Weights of a small mixture-of-experts language model, trained from scratch on English Wikipedia.
Experts: 24 experts in each of 9 layers, 112 SwiGLU neurons an expert, 2 picks a token, a softmax router, 12 empty slots to pick.
Training: 283M tokens, 4785 steps.
Below are experts of layer 6 (counted from 0) of a mixture-of-experts language model. Rows are named router (the router's row for the expert) and show model dimensions 96-191. Each number is 128 + 32 x the weight over its row's rms, rounded and kept within 0 to 255. Numbers have three digits each.
After each expert's rows: "comes after" lists some tokens at least twice as common just before its tokens as in all text; "gets" lists some tokens that make up at least twice as much of what it gets as of all text. This comes from a sample of Wikipedia text that the model never trained on. Tokens count by the router's weight.

# expert 21
router:119139135120084124136141119114094217135167157131125082100113095139126104140163194095116106117138115179129125141144128088130118016149101132149064064170148067122137122107151128122108094179145113121175071087098179131180126147133131106084067146130132121163106106144125159148100134138130106164
comes after: " ", "20", "19", "–", " (", "18"
gets: "20", "19", "00", "18", "10", "0"

# expert 16
router:135175158132099143106122147123082187174156125134100089139093108117096083169166200108128113089132084155136104162136163120127067048145105178094086065125131081110097116057164150093096114122188148143162076126092177162183107162184052091077100149180154139168115122139068175137135133167126079155
comes after: " \"", "==", ".\n\n", "\n\n", "===", " =\n\n"
gets: " \"", "The", "=", "See", "\n\n", "M"

# expert 23
router:139106139101073094111104132106115196171161162099124063112144075139140089123187188124148094079141128116173113138144133038096086064156096203143074121165148088104105182138134122108113099152167119151157116091125173144161110164119129083077084152186131148173090103139102143150109151187099136145
comes after: " |", "0", ";", "2", "1", " a"
gets: " ", " |", "–", " League", "th", " won"

# expert 0
router:106143153118117119122136126080095198129163152125090067053094117145115106151147210107111065118133142150132124145133107086143081031135047144134078089096116081110090150092169136114131120134137143133120101079097171129168074178104129126084099162146131114159098090154088174168126144150097129139
comes after: " ", ".", "–", " (", ":", " +"
gets: "0", "1", "2", "3", " ", "6"

# expert 8
router:126155127112052137108143113109112177144169149121112118097122129131101087151154195134145127114189105103154107158121141086111100056191123153138130110152115095112106167091169150104100107145141140130191105096099248152166094177148133072106103149162124163164099065111127153143163145174156097169
comes after: ".", " the", ",", " The", " that", " In"
gets: " he", " first", " He", " it", " she", " that"

# expert 11
router:156164167111116079089074119066077218179167139099108106051118091142069103128113180096129149123144120132135064154149133103092108087156122190107039099135112097119083152055149143104079126134145077214148127090077120176151071123161113108120133150157166119144110118149094179171156142154084109175
comes after: "\n", "-", ")\n", ";\n", ":", " |\n"
gets: "-", "\n", "\n\n", ")\n", ":", ";"

# expert 20
router:174146164136107128106142143067141238157140148100118132141093099150120122127171217096177154140142093169161103125168140088113055074158101177076054077145146061096116151094142162113096108140137135140149130111061205151154148140146103072144110133170122148138091115152080144139117169156119115158
comes after: " |", "|", "==", "Billboard", "(s", " Albums"
gets: " ", " |\n", ")", "\"", " No", "0"

# expert 22
router:157176149118120120099129153084126227144157133126102103062105138122089069141165170097116119112138128162141139136179113050115101020159138181108098101175133107099106114092161150091142122121157086170180117067088190137132079168164115094088080171156133128203080121114109148165135181121116109143
comes after: " |\n", ")", "\n", " —", "0", ".\n\n"
gets: " |", "|", "-", ";", "===", "=="

# expert 15
router:170158136111115095119076142090120141128162164121085109087061102123140113170163168122083089092134111159167101149149149090133088100128129137115085104182187108047107172115146146123139128161135082156121067103121169178147097141140137129082095138122181121162096081157044159152119193171092110157
comes after: " of", " at", " in", " as", " was", " to"
gets: " the", " of", " a", " from", " as", " The"

# expert 5
router:135182136112034131119094144082105204155161127132118118064110120122103095148134215101081142111193091163139082154152165135125077049125116167126095080139160121090111155093171158095133122138194108187191088145150218173172091189185081103093087108144149125152126077124108170160184142149120060169
comes after: " =\n\n", "The", ".", "=", ".\n\n", "\n\n"
gets: " (", " =\n\n", " It", "\n\n", " which", ")"

# expert 10
router:166131128139092085116147112080079140146196105104099114116079078127117062151159150085119096098131082158143124129140116083134084125162115142150058099188142096110098159073134126093098103181140109135122088092079174132157129167138074113087092150144147116170085104123065175145114160151111105145
comes after: " of", " in", " for", " on", " with", " to"
gets: " the", " a", " The", "The", "'s", " an"